Weights of a small mixture-of-experts language model, trained from scratch on English Wikipedia: 9 layers, a sigmoid router.
Below are experts of layer 5 (counted from 0) of a mixture-of-experts language model. Rows are named router (the router's row for the expert), down (a neuron's output weights, with its number) and show model dimensions 128-159. Each number is 128 + 24 x the weight over its row's rms, rounded and kept within 0 to 255. Numbers have three digits each.
After each expert's rows: a language model's description of what the expert responds to. This comes from a sample of Wikipedia text that the model never trained on.

# expert 13
router:088088126148108146142150105114164100111113112110109107115102178135104075125118105085140125172112
down0:135151109155148086174125104101123092098151102089116121124122140128155115105117130106132151146139
down1:137143119113139120170129123135142104125095173174130133110114105141149155128120111134127123107114
down2:134154134105144157086139164109137160115202127111125107126130155068153124158183116125101153148129
down3:133091122123126132143137151151135113144143132147107101138094112128161067121146111121115128114176
down4:131097159106159138105140152179112131147134173167148099135129142121084136145133131115064114122151
down5:139142110139142059118137157095122138120138106122118132167179168173100180126120136144116104129117
down6:152171105150144123158183154127110114144127174143075131109143125098183141131132126089163102090172
down7:118139128126147094126099137127118081145111138111115157124136127147095126175124113106127125091120
down8:108140108149137118148108078185135090121111148107122132091122151144150144107113120166116142128137
down9:123114095106100131131124091176135152148138132135167189112128149137112121178084103109114101149174
down10:135135128135167129157194116122140177123142095129141151135147069150115125075158094128143097147162
down11:111145104148090107123148074102101115118126119135127118124126133166106154129121108113130090136161
down12:143080097110174135121133094164102153130123182126094078156136145070140126142086133139137095133149
down13:163143114146163138166120100155122139068150164097130144099140118138086098116136126143091095168134
down14:171133140091136157136161140128133097115150147148144145109125099121146143115148147107105131109098
down15:100109165142143114126135168122103148131119110127133147102136132112124089102121093175132116149139
down16:157142120188114112172137176146124127107149076154093102155149092119138160108121104106108086111116
down17:202091106144128100134118106128076113176148122093125127103124097132157178135097124146130123103155
down18:106157105101100117140105154146147133143178176160108127093154123115094107113135122130116101131120
down19:129102131097163155102166142105134144114146159171133130109163110164099116175105145087140117172169
down20:152063134093119091132139117118114154120170143133134111145123149145145141149147146121135120102149
down21:156151126165130121096075136124127140129117150132087172171153157141136117141144133145098144111126
down22:112139149093124141111131131157080152093113174113132067123133150153199137160120122157109098131149
down23:146127113128130110098154144067103125113107138177116148128093146163138116131168128111094145136089
down24:104137133156145122113160170107141111133186134093125116161119164136143182113119126121043158096105
down25:151174112111111133147135167128104151114174136055114109107142122123107146108108128126153139101108
down26:119105111109141118138137107169107103174119129155165143168115118140132117129096158094132111132106
down27:128128125139087102095125122099176150148150095102122145122126124119123094105138143092169183128146
down28:079156151170107147152096149156140136146112096168189121119122141121135137129102116118112161086138
down29:101101119043099108130145131141110129099122163158128122143129155142139146131103144121134136076100
down30:106143102143139071137130125101107123130100115129153134159126101110121133128091139122167125156109
down31:119126172119131148091119165126116135101113128166106128150103174129150106127123119154122175122129
down32:155146133129101142098145131141139152096145095083096096173075137144105122175141163135117123081115
down33:135185118099130137140129150140105137087175123114142119142141102134131140130128115129108136146162
down34:133143063157139093105148163079137084101156077094152115098131086177127111122131155106143115123145
down35:141123118120143156112120132140134143106095123154165133094139130128126153123117112174135092128151
down36:139107098137151119144144155111164077121102112120158148137105119102134166109115129118091147119136
down37:121089088131126090171101109133105140144121127124126130173157079151112127132139156084119140094146
down38:171156124135151181158139158111109109131124103130150148151120115161088148106135138134124130105127
down39:154166143163151167148127096163097176148131167081105098100149137161089104101129144161166142109151
down40:090141101138145158092126125133136161147172149047126141153135144129098141100134096138122120125100
down41:126111105127135094148104089166130107122103117173154099136159157106094140132105090155115106131118
down42:108096151119088124136157101080131123149150088121112053083142123152083108123096106102089121131165
down43:137125153170124129129154136118118085144161117128154121123152121096121109166133182114131144105148
down44:140087137111117171151101106155124122126110137151131173079127099147109131135164150089123151119159
down45:111145144129137116160112141126159148098142175107132068105134109129096147144151125136123125131104
down46:099145088099155146083136169108110108151153149119116128172140139120093131108118146131109155121118
down47:171125129110125112116143148124156147157154088155120103108132124118108152126159150095106107161129
down48:189109132146109147128086162125063103189121154127122161148165141152125113134143165125138136114124
down49:082132108085114140142140091181153140124147134137126151155160116138141175139107131121112135126159
down50:149133117129191117123158126129163149169121128164157164155089093156129157136100130136127119163093
down51:107119146166101130137167115134118117148137145131135132114119116115124151120125072116112159140096
down52:146151113157174133085107118145192100172133142159118162150126146156126127103119122104118166173106
down53:150101133142160086105086114121144163160139121177099141133139111151140074137113141151143138152136
down54:117110152105145165118132123136157103113113119129105119120117153128103153140143136129129120127071
down55:100076130141134082125173129100096163117112148121160100119119133149145134155120101120105139110127
down56:125115149121127154121145162101179183129080142145093096122137131143138134123124072158073179112109
down57:136098104121118103139092106128108095117113140102133079132134148120148157152100097124107132120117
down58:132125137110091135131138114115132142140106110158115160132157113123137110128091127145123101082164
It responds to: Commas, table pipes, parentheses, semicolons and dashes that close a phrase or list item, like ), ; — and |.

# expert 17
router:110112120146109098124141166124145118143170154108129090165119133113159108124149164135164103144108
down0:158145072157122136108132107096170111111129127136091171092135134115137161121142107122100108098084
down1:168153124171114159131080167094155141144147109115109148151155111165147074114140135120131110131116
down2:137132164121129125128145115143116126155101134103158164115157111129154107133124133134117123134121
down3:139137125108182120073165186105127139091108140144124149123147106112162122111164131139071135119125
down4:169151157138128179145117118117107111133109161165111134126133120151130164112105131115112147120136
down5:084126138130142132131122148141088129111100138133157138120150117122104109144114118106075186117088
down6:108127162109132102117116126113107122151126102138178140173087108079140134118130139121135169144134
down7:164138150140138115042092149150144092116131114141148176125161133102147141130106140128140080118136
down8:104127139161119124123073124139119172092097105096093143143169116084152118135170122141124118118155
down9:155104077122149137118150158120188116074124117140154111122153125127097132137129110129150147177153
down10:140084139139125143115106149091137126101158134148114130124124078128123114141137077103112117102087
down11:118101123152088112090120154144120129127139147094131083156139160118192160132138104126125160171157
down12:094113131104176096150123170135137150098101128156147148091083147123130117104133124154125177113099
down13:130088107073121134125130107099123107139137117117082145140142119141138147153109134126117125096137
down14:109107134132125138132150115181124107115130120091130099129120111177085128160073117125099133131103
down15:140191129141141148121127111128132143097096165107154158131066120134099150098111106130120099123117
down16:124110139109147111116125133132128138114165177135164177147112135138103119161092137128116134119102
down17:096102119161136129113164146178139134107159129087129136110095121127158197081111135098129137098174
down18:128167154094133071113133140103121161080137140138109106123137102125133114091169118155134132099143
down19:144172151133107163127104139140140127130130167146120106110133116124119142124132145140137127103103
down20:059151115126124115155127171123103104144197129130159115170091153112157122123121144151170149135111
down21:102171143121120140107127151123145146147064086133115137106121110096116099132128146172126088114115
down22:145145111133140109167163132159130114191162107112122162137176168147118120141097112133132145108173
down23:139139108135122130086158161165108103152114125160122139102122098144123097103098166130160159137104
down24:115136125153121098116140157121154106141130119179165134152112114188164139151142134175128090134142
down25:119113121134149135078133132126132149189129130108104188121142101072100170112150144126094119140114
down26:130140123143157118121084133100139137150100140141113113128135095156097120078138160129108114141131
down27:161153104093165108136168152129142123145108125153128107148139121116144116163074098151125121122100
down28:159136159091116131135148144138151121106108114115134114111111145156160153095102102137094179134136
down29:155143165132166102162122120137110164103113111152133121152107122106137119119114122131111145103138
down30:111134132139120121111124144128092131114058141154136129147144161160153142111143142132113102100146
down31:136120179112129154134142139127116126136156151110132124090072164123120132126144138107104119132146
down32:157157117151129129093124104161112166099124137115127140159105132110114103142157106200146174142158
down33:116126149145136090160162160112113173131045095135138139141122123124085156078101089075114135149187
down34:101135111147125147079133123127134146133146102134115146117108125121139093152101123144108182137170
down35:158099161129085096142143097102104132062129131117137134129164133137121095156122174114121112138181
down36:099143137136132114138127153137158152141138122115137115095153120129119132108113144120103083120113
down37:163131112172117120139153176111129151147144156124161085142096137149129144082087122103212128135143
down38:119125128116139132110082112146127133120119157095119111136151126134150124129106125147077098112111
down39:084109129115088132116134164099186107176103096075145137135108133110141145104140144102146166159172
down40:153089132073103156144128122134144119124157157148125055083109138127141159152167165124103080102097
down41:114161106124092179143116147137113125094140114127172165162101108115137167135135129087143124128114
down42:125192134112103119123083136132152137119121166108103142131129141111153159136098137105104188121090
down43:127121103139128082129120127081157132150163110104105144095097105121099127135114114195112131151162
down44:155159086148098104129119076145116100131131114110163126152160136115148114134130161058128103091121
down45:143117179153148132102148140115136141124086088107123128149147154128123131130112161134132075119141
down46:130155091081140144191134095150116147132102116159130134159115156125144145073118178122121147168164
down47:100180135080114121131142122137107142160149136130135131139108115108115156128126132162162152114130
down48:131140148095104139142110113140096108151101138104092144147115120143088097100114106131151113107171
down49:125143151159146103132115105144159139103117120119173109107161062082144154128123151126122115108162
down50:115139154114185109131118140106180139130142094174138138121152133121084181137105108113155115152139
down51:082183134128117158102097113155164124148120135176171146128113164112164123158106154119130132166126
down52:100118161115140143080112105129094162106129138147127126096157112093145097164142114140093136091106
down53:137134124141140130164139140148124128123137186112143168154120167136091114131112120162154111132140
down54:137128164114155134129148177103153118126136114128074115134156162128101116172114127142098128077134
down55:121119129172146069070110155091144148089104130135161172178135152192081095109120114135148118120134
down56:083110111127125143123160133134150097104138163128165106138118057123114139105155106091123120173116
down57:152153095178160105110116123180124117123119112118118124113107144133114134138131110119115126121150
down58:117142140138141123116101199083122172083119134123114114149125119173172139137124144142116139116130
It responds to: The word of in phrases like one of and University of, plus short mid-word pieces like en, el, in (indigenous, enhancing).

# expert 33
router:101109128158054148134123162143143131150125129136155144111133140212099089154161144127116136145134
down0:155130084159113101144103134134142166094143142179114129124117119135132099128127145100124117169166
down1:137112116165102101128102120135121098120117112173118096142127140134118128155116101153122145085129
down2:156115100078126157120137140116117101142101143131137136095090122111103150117119122146142166154119
down3:119174094154140091142118086120136128161178132118115136131155123140086131121116117119123155133141
down4:142150082121144146156130105079113124161107102120126127118119124143123144122129134128109113115166
down5:109119156165161123130119149083107139173058148144128146120135082097101136104164150098129095127154
down6:115149114132124169148116140100091099174191140081123091153123106094125166155130120134158151144127
down7:140116137157118132121132112146118085114141100122120090159156148116135138147141138118127117123153
down8:090147119108128160109123138119106131064134124147127121161135134154065086098146111155109132163136
down9:086078136125134166105105178123130172102169124146130124113098135126152128129196130171129107117168
down10:099158117124085119181128128113156114136179113146134111110136101088114148087124104133098187155115
down11:108141101178092071108098110129122133095097145080101139117164138144107128098113156126123135110121
down12:153096109127114073157119106149108138137173120079094107156154137148150148148129159097119135133152
down13:133116142121093152147115157174098098142130125172149176127085100095122108137144127111112141128117
down14:101119143068112190113133112170145117161154118131121155133147138159086124112161129084162151101121
down15:082085107145134098172129115131147104123109141114172152112132114125140168084082142106141120114144
down16:126141107156133079100131144107130127095143108079071105144116189125147144117124100172136103125133
down17:135160119128103134103139118117105166108123125118142103098152113125145152125142168108131099147136
down18:134162111130091126102167181137165129121162127127137139130125111131147140134173127110139101111153
down19:108105150132143200143127141098135089130136138120152139088119127127105161135119143120111117163140
down20:162103122128137165173132132112095192152110102158127148096106151144142156130109116133126138132133
down21:130112089095116115171159114186113132112127144114083158175120117145059145128097139109180131136145
down22:113126136150142125071136104102117119166136135135144114163092135145098150169137134091145116150116
down23:141099088094106140117111118142108156091166138087149163118134133106121143158111135113191120115095
down24:132099103163081165111126143119141101158145123083128090084132121166147134102133113140135139119114
down25:142128114142162123133126157155124092119108137133098145146117171145146108127154140112141160124151
down26:115120189159102131079151151152122140139104110123159127130120150130106108130161116165176086107104
down27:131122122163107126120104166138127132091068132129127123141161120121123135131168172131095128059110
down28:117081161140099157097126133129148150174140147106092160098142139093118127131141104131128141111111
down29:159138140135111136114123105120103107164123131129084151120169141139108161147078173088123158085169
down30:157118133118101123174110127147097139152152109142149152122165114164111122174121166090114125153126
down31:124129091124111132156178105122143144126092085097123131168104149068132140128147165109151129163116
down32:123101121130105132110131065121147090124138094162158164140105128145135123141110077105131148132136
down33:132119128148128112070188165120111129125142124115132131147149066091135153140121124119112135128143
down34:133138089115134134138073168161154121120092157141149112123115141143137132066101123155138153113169
down35:114116151148114173109120121132175117143158080096150141138109103123141141169093132143118136137151
down36:098107159132112142113112123164099152158116181098141070118122152148108066146154142096155136132135
down37:102100136126106127141108147159084160086094125161117135125104100164105096159130137124123120131116
down38:096106146119097122102127126126106158169138138111120098130146128116125106175131132114116086142127
down39:128138147094084135091126140119140149111111138138161145166127116113106122114168150126149094096159
down40:096090181143143090117143118116153114124070119118158127092144102119118119161059176139105179139162
down41:144136127122150113131132187096130120077134157129120137105067121107175146088096072191129120167109
down42:141094110105117119147130125153146163152161097098154074156143092130157147147105133114136095092136
down43:130134115147174144126149114140084122119139140080094129104146149138121151116095124100114152176122
down44:135130131124154116111177134126134124127126141143174171116130096119135123083141162135145151153154
down45:144137150134073116127113096136148151125118084122137140118109147139155151124111141133135147095142
down46:127069150157078109096105140100142144107145116095150142163142147088109112123132129141100122129101
down47:117157114103119148141139137148066096111112098125137120073125145124116123153138125163134144131134
down48:137144161109167140209178127154119132122110130145175181136140081162134135181145136124146094125143
down49:119127134130102151111100132126141119157094139103105107156139116128076162095129144152123113112161
down50:157169118120108147133113118103156129121192143142127123137120135139139130120143111099111115117133
down51:126120117086122135139132099126108162098107127060096100164148127127130155142115111145142128170103
down52:080163111122076190165160064117109111092146146123125135133159115118112130142103163151111136103119
down53:086146123143128137110136111174117096165101159152123100165127100099172094110157128118127119111169
down54:164114151139094124146133137139090143119124201122095143105081097115128120108079122100123163121105
down55:162110152149124134129122161154138073159148081110138189147136103133138148156074104120115130143122
down56:154124128147094128161163071084166128133158096093089136132145112111146125156113115078123137148127
down57:096097119109131094123135092130111152140177173174140134087131154115145122152111164174126163146117
down58:122102127133142097155137109117081138121147105082119162132142143120092131130110139120121142102147
It responds to: Commas, "and", and forms of "be" or modal verbs continuing a clause, such as was, been, were, would, including.

# expert 11
router:090104128103127136123118138111136086148145166098136116132167164143062094110128107147092097154099
down0:104100159124108157123132142141120144104090172144125115111110123108152153097118122179125157153143
down1:159108128153071128168159131108113161123104094151152149110113115129132156108138120109106136126138
down2:109096112118081137139124111087116105147081116087134123142182153148137106159143124139123108116163
down3:130121159110122167094111115122114157118112119109127153172081161103147114143147169135095109146065
down4:151130120147118139117162116153121144097162125080090122145128126113155170142118125147152161132147
down5:160171121124188151169119132107139092191121079085119116121143099101110147121138115107108116133144
down6:161159126113144134134117116162086084144134145089148082159089122124150160136151098174100137101149
down7:090120070127087108126119105131147077138071091132134100133108167157121103138098186094139134162138
down8:130131112128120120135119129153122106156145112112206134099124131086134173109132140112147136168122
down9:157129102113114125097102144132175121123118118115097156139167127118139097136110134129160172123144
down10:129140135145092162152123118126116145132113128134129123125142189160167106116113138151104127115127
down11:145116150125116093140157159144159132155093124176130112138147088168151105090138150083137123135118
down12:137124130143130142192146153149105128107109096132144122118116090117107122129153135114114090108175
down13:128134123146113145153098104143148106150111098141087135123126099093112091091093085135150116122063
down14:119102144124109157107128087069139133113165132129130095166184130123102130112144127116080118151129
down15:122115160145091087129141129124162139155096074115097125119095134084119143126098119130140153145106
down16:121070098108137133143104158133137148130119101142098123058116140189177085114182125160120120128126
down17:118128141157119174119183164124122098145133138106135141106135145157141119150109143124159099118182
down18:157080135164133106125121160126091125137099130142128120122127107081104134160124126104117129149118
down19:171114114108134134114123125120102108121107111053146112170107126164150097114143132128124161146125
down20:130119153063113149142093137143164167175158067115146083157151122128126114137181126116081122109155
down21:095122123113120083151099148088161094159149101102120144165077107140130099125072128117145124121131
down22:143113128139155157132154134119141135181145175142107099143137149126157126158101140128119051136124
down23:131145110138163134133098154147162111108091146168078171183120144125139109148126147132125110110178
down24:080136136100120191115107109069123136094135089161150162117108149100096102113093123129108103124154
down25:129106084118153116092179147096158141110171143109147116149121139152148160099111116141120148090098
down26:135157122162163170116147105113100111120107147134128129115151130133107110116122139137119102133125
down27:122110137100147094121106127082130192086143108174131099115136063123159142065131136121152127072104
down28:119115079168112132133142065097106128150127105130131131120102160112070134182139146158122144156098
down29:108127132122170154147088091137123112161146132111130144134122104149104109109086124102104144147153
down30:109116110166137123144161127144140112104138133135123133072146116149124120128101153090174118102153
down31:113126155115115100119106127129108099089153131109099154190181117131111124095135160146108086138114
down32:149149147084154116108133121119128090115141155148131110117143123155128148150088166120156164152121
down33:169140116093116168156178134110135113156158118135121166156118132173122153139110092129107155153139
down34:106150126165086132133119124167128122136096087115127136167145100140185119149131124131137201133101
down35:104125142154127092111134166118111128126194101110124120147141132136123118125128149158149123138135
down36:073106094135115102085135147132102092155177097166132070152103141124139106106086142131111093172106
down37:123116102106121116119128140111120136162141094064119111168177143119140118131105158116090112137132
down38:120088131123115099127115133113089166098123135135123115153158146109127138157135103127130126141136
down39:176181147136106129145131152162113111130122102145137175114151141129149096098114104130147107140134
down40:131139125174170140132071127144114105129147118151120104116109092160151148131116175148165109144086
down41:158088152101137145103155086122140138132170152098121159131135142116106158109118082091138120122120
down42:163135144090121197114135139144141107192125157134136127130173158082095096135150157095166104145158
down43:099168113156139126122108111138138129127141122094101106122129093177078136113126143158146124136155
down44:106138125119132122114122116116119125088155102088120128144094105120123132149142147140118128178175
down45:114115095107115142062173133124122141137137100109133143130129141121119127177121151124128092153132
down46:162143120158135117136140107125147113084158098121134117163133134108120073117091119108175168098131
down47:135116142190155150146115144156185165078119140143139105114087146139130115140135144153136155118108
down48:143131114126159107157144125115132101098138142140122089158124171124102125101135122095140118155122
down49:117143088125097148134108133135129113129150135061128114148124123140141141111155121135107095088118
down50:143106148093115138146141121107151091158101141122152152092151111145131136104114117161097146141150
down51:130122156129081132122088133134149152134138149105101138136120099163093119103086124122088118146108
down52:081101156126142142114115102112103146138168101094068149139107175125118125141116137157096160115133
down53:131117145173158105133123098124183129149138148106140139114142135149158107101123109096200139121126
down54:154097113122095148178104087129141155126076106162164122138117147156131102123147145134167141134079
down55:148098179068132124111130164148114148136065143130152143130157135154113084139107166122133094106170
down56:137094101147111129151096148141162114136204090115121102111072109130155183121129144149148156114094
down57:099143143165135076151148140116135137077126092095137143110128120147162143158098157155100172123165
down58:165140131137154102132126137087121167172153112140113124151127087111129144124150094116153131100096
It responds to: Structural tokens in article openings and infobox lines: the semicolon before born, equals signs, newlines, pipes, and words like footballer, politician, born.

# expert 5
router:117134112138082210136175109154131109111167138082099101117123171126119128106110116109159086136137
down0:102141163077107136137151130128113128113090165127100128141161128078130118107119139138130197144082
down1:130101110180145104092131110117040120197129086151163142145131122078125128167131126127117115188085
down2:137086082126121162120093141098136148161132146144147140089137110150092124119148161143113186153130
down3:129087107150109128138136137153149124137151138139170130166155125125155110143143136140098138125108
down4:100135095125105109094110112143165139122118156106139072115158107112098116092103104113167152133109
down5:133110147082131123135134166116088125146128112146141100109114051094130090159139155119110131135103
down6:076142149082149171149109144136088152134129095144133135150116137151152150105116119059057121135111
down7:118140173135142115073103104108146165097152121128163138100100122136185135135171143131133121140135
down8:143114118112149113128093092128119164152131119128143139132131092150112131100115137170158124185105
down9:153097146117149143129105174116134126115146109090128135099163179099101115082108162146147164086120
down10:137134099135164092114141135125096117142105160073132092143188072192112129103156123120138132133096
down11:155085099094130113156114103093115154104169137133152124146150121139111118165138098135155146132119
down12:143110101191143138136148129186130133073105117144121151094095127115157152113124140125074097082141
down13:142132126108106145167128106152167090126159150117128114138144131119143141107135151108119112116154
down14:086137102100142137147117130112114132162137162110148161139110098171110137176138151124141142088126
down15:158149105164124105086158102134126113143130114098181116147187118151139113143138094131118121116134
down16:150116155100139165098121120102124133105154140112076140088123131104125126143082191117103120113126
down17:135132098149073121143122134140130160082050114108127121181133094105161140111117077153151123146087
down18:145149168132139103101107142117128160133133108118111116111095127110156126180175154137121140131130
down19:102121119097115146110106120123139148149138132143126164112154083128182062146142137107134179162131
down20:142141120146140084169113128160099133159106172152145141116123142125124160123112134107117134171158
down21:132135076109145083148146144089137141133151126142172131133154122111136095164159118122101137134152
down22:129144117125128161171124084107116177095075093149113114142143147156102126148134158111100130143113
down23:151112136119134181085145110148134122112132157141108125120114122127125156125070132142125131084094
down24:133119106095113130158126121122133161081122128138104113110162159172116098129115193147131123084079
down25:123122115128075120103148121140146111125152149102089096134142148140154118143071142125153149158118
down26:108138166151112163137118141121140183110124097149124185163118154154112085161152141136082154124138
down27:130138163109140101161124143115153109133136127155104139104161058121109149178158110196115114075139
down28:086102133095119147127140119114140133105124140132101153115125155126095157098119149100153107149173
down29:099114141124107151137168152125136095149096139145108112131128124085116121138147162102134131105086
down30:124176117143191125152126056100135132131161123146125156121151116107114134097105134101087160173165
down31:099139154143161146132164162161155137162140128172139124093133173129114175173156125100110148122138
down32:150102110139167080163104186133076138144109126128132140135142125126133120139186155115127121160138
down33:063140160147138158150113128136131163084135118105141133100154147141094124126114135108178092146140
down34:146093112106131137127141104105164132169160137123132063152101061136103097138129125143128075145154
down35:152109148073105136184112126153111119150128127139130152131084122181118109146159099141131096094116
down36:082098114131150112146107138131113147092160150123157101103161136047112100098165163122159167130157
down37:124135149102105105124135098120103116114144149107169129134144150125140165126102156091153112101113
down38:152145115124126101126113179151112119112141138159145136100126148114092095136113121140118153150103
down39:117127131080130159129118163117128149145107166176126106115111153146100116117077122116136137178085
down40:073131089132090183161177127104117144129134148152161135124158138119112095104119162140141120113110
down41:146104142175107122177132117186152111119139116143154146101105077097115127119136142142121130141163
down42:148117132147098129129126124112102138111137101169159103158159124065149148137110149128111144119122
down43:154129136142058145108094153141120120118131141108129123137112109117128141093149120114145191118099
down44:127082161151136156115130051127128133122108112114139162130159100125124161108196128117155124132110
down45:152094139123108111086120095102155136149159174158105117103128120146125143129111167109112141118125
down46:150137148125102144155119144108123068150092136141167113118111177116131115094166143130122129118146
down47:092148090148136103134147086108085129148102112154114136145133095124110129124109150139115144149161
down48:136149136137162141135152137109116096114166090156162157142064129154113138127078156134096160166147
down49:157133133128157131112131117142174129138090073117176100118177140112123158121154110147118140117115
down50:117142120120108127139113104146125119087130121137104129145174091143132112157108125116128102126126
down51:070156164088125156115143157128123111114171158106117065109120139130121107129131121120121087114106
down52:125142136108123104138122105157133102160150124151187114120119081183061106134159110107104118135116
down53:183144107161131166144157113129156151122140135113130131104131112128099142101132119113138082144099
down54:085124132200150113089116122127115172096138105148136124117084133143145115130152087174130171148147
down55:145167094126128098107126152090138101133123128153147155145114102108156139114188129125133111131125
down56:094136117107137080102106112109107140096070167138118096129122117135111120125140136181163154149101
down57:170122085111112063127158156144082134119134177133101128140139120111140119160108140120104142125131
down58:142145188088137118138105109120076133125083170104112117136122125103114109052153193117128112124105
It responds to: Ordinal suffixes after numbers and ordinal words, like 19th, 3rd, second, first, plus middle digits of years such as 1969, 2017.

# expert 4
router:081123131108091173107152153139164127128152105075077144153122170138089124166108114148173106122100
down0:157150148135128111133134157147067118146136077113134155125117108086157127126163153088135105153098
down1:107103128116109152122124120119105123124096132082104121170144109112168110064109133106141169133143
down2:141155174083072099120110102111132141186094101113128113086113123181127156112137122070140117137127
down3:134153149125134143156121158158090099123073168149138091165097103134106082104138119102094115135141
down4:131116075073103155093153103127138137129120160116107120115161125124075132121142135128169141123123
down5:119165138164145135132124135126137158117110144119151127165110128121104111152106133111118127111122
down6:093135071142107135121137126116133072068130147133123149115151127176098174113093116150112134140136
down7:115126115143122126121077137144079142158184145133112134126107126108125141115131141120140133163087
down8:155125188113089103123113132118102148105141122126124118157086107074152107129108091107105148167135
down9:100152157156132128093121092129097151141114132147102076128138126126142159113140105136135096107120
down10:144145111154142122089137145136125121097134085162153113140131102137176125129164130085110143158127
down11:103102116122146130119099120142069131129148099112192152130166141148138135128111106151115121116144
down12:174139170122184091130157087125120106133091120156167149117124129156127126121110118118071069121108
down13:106166172152126114127129097146096178142151107140104178136099143120099112140126157127099098146150
down14:161103140144100180173147109112129166150129130118138147118124112128121122156070108158125123144100
down15:124116130140106145117117131131136126126148123146117114169138151149140087169106132128149099152142
down16:102105197130114096113130180137086157124106139100140135112155131134112140107104147125117132149051
down17:112110118122126129157117136109154161123101113150130083134085137123110092107095125141140119087117
down18:113145152132147173150111102156070140143120142106117182176143146149105115149159092152149157115139
down19:133127156083102149084133133151113108130136153132135122148101121132109107108113125144080188158085
down20:131139103107142095105106168153137136180120133134125151129142195090134122113115136121085115131060
down21:105124097102121133126128135122122130096206161158145133152099090145152175124122152138090136163073
down22:143075130137130128125109175129162109080128118132157138079145175108165134080113130133120093110143
down23:151144117097123126119182108132136136097100140157133149128137115108155088121131116143123111080120
down24:114146097124091108112073114141157138173137175185103136098086146135140125059155165127124111146115
down25:156131139114128126101136132171162169152154131141141130146205119125133108105137128112089141099092
down26:096139170187101136157124179092143117109108100136129144148124144096132116120080083134148117120088
down27:105154103123146110113145155141130153136119128111111142171157080154117153129111100152143109136126
down28:141080097082151136130116138117152164111128152141084104128128109085151136106135143134145084090120
down29:186162084128138143164094142104117111130104082112094118117126143132135121131161115099122104128136
down30:113134114178125071106094149134145119118131133124140135108115085143141135112142094127148121115146
down31:133123098085134128177121130124118113083174097112118143114134118084154130122137165131130155127139
down32:096149059141151124155140168145078081088141177101161108136126111081143120073124118127103135126156
down33:171185156136160151102096095135145160137149142129148138150155122085088091115144195100135103114150
down34:121109138125117138146130148108131108132068148139127154129096117168136154134142118147121138162098
down35:168078136122123083103111154157137141139144118126118071111132126166094122131069168169136110101170
down36:095121111136140103153132124110155118107075178117089116130144155122115175124090128098130096117150
down37:126134136153100099074133099188122108175155113113143115139103121200064127141140114138135105109137
down38:133137103131173132176147129153116160149137108147111161107121089139125101084141113132099136144131
down39:105107124140109094121113111116137112145172093140126130136134091156109144161132149117143100156148
down40:117148099163094169167129106119110121129111128115123170121083097097137113147162181133155107111159
down41:140089137110109159150116164169122150173133141130103146118113125152134126103107133145110118115155
down42:148157131088119124112096145147093130138110111203119185134108112094100162126130164101121134117110
down43:074137124111169130085090095091165122128141121125156169133117142119147118136143136110158141127135
down44:179097124114092107162119132139137117116125129156109119163094147107128184093123145109145096118135
down45:128137165140099146118133126129122143102165154164181140139158170140092117150142097141133121139139
down46:154091150099162124146114105100136103098160098118166095126117139130147147149122128125154133163136
down47:102136167125126132124087108092107109108135091146121145151123183142090142145100116131128111143124
down48:151156105125103177149111106136170133130170122115109096136143144113133136136192137126085150114125
down49:146104144133090132128142126123151132118107162147152133123139096137152103124149153137139124106084
down50:148082140137105135140112110122132179160110151152126154131092124150115097183145119134135117125101
down51:151134114119115097142215137083119098115129136144161132150149083156137098127168132154150173161145
down52:116111112106142120138123110138135132121134118130159137119163168142111130160131119113100123111072
down53:130129150123108127096080150142137139141164129132138116145121142122112150134147153102141135125134
down54:082127130119153118141126143141087116142116155087146150165123092136097131124096137150157132121131
down55:109127127167170104132181145149149128156095143153153103081136106125129169131115156105125062191135
down56:119099133133121115121166167192107132138081094147121116120124100136129108164129133109136130137145
down57:115129151141129098114110095138130096141086145120120111114108144113141126165161114113160150105143
down58:132106120148134080160102150105086139130132142145140130126160137161127117092066127163161135138151
It responds to: Word-internal pieces of learned or scientific words, often before -ic/-ology, such as histor, com, ateg, olog, and Eug in Eugene.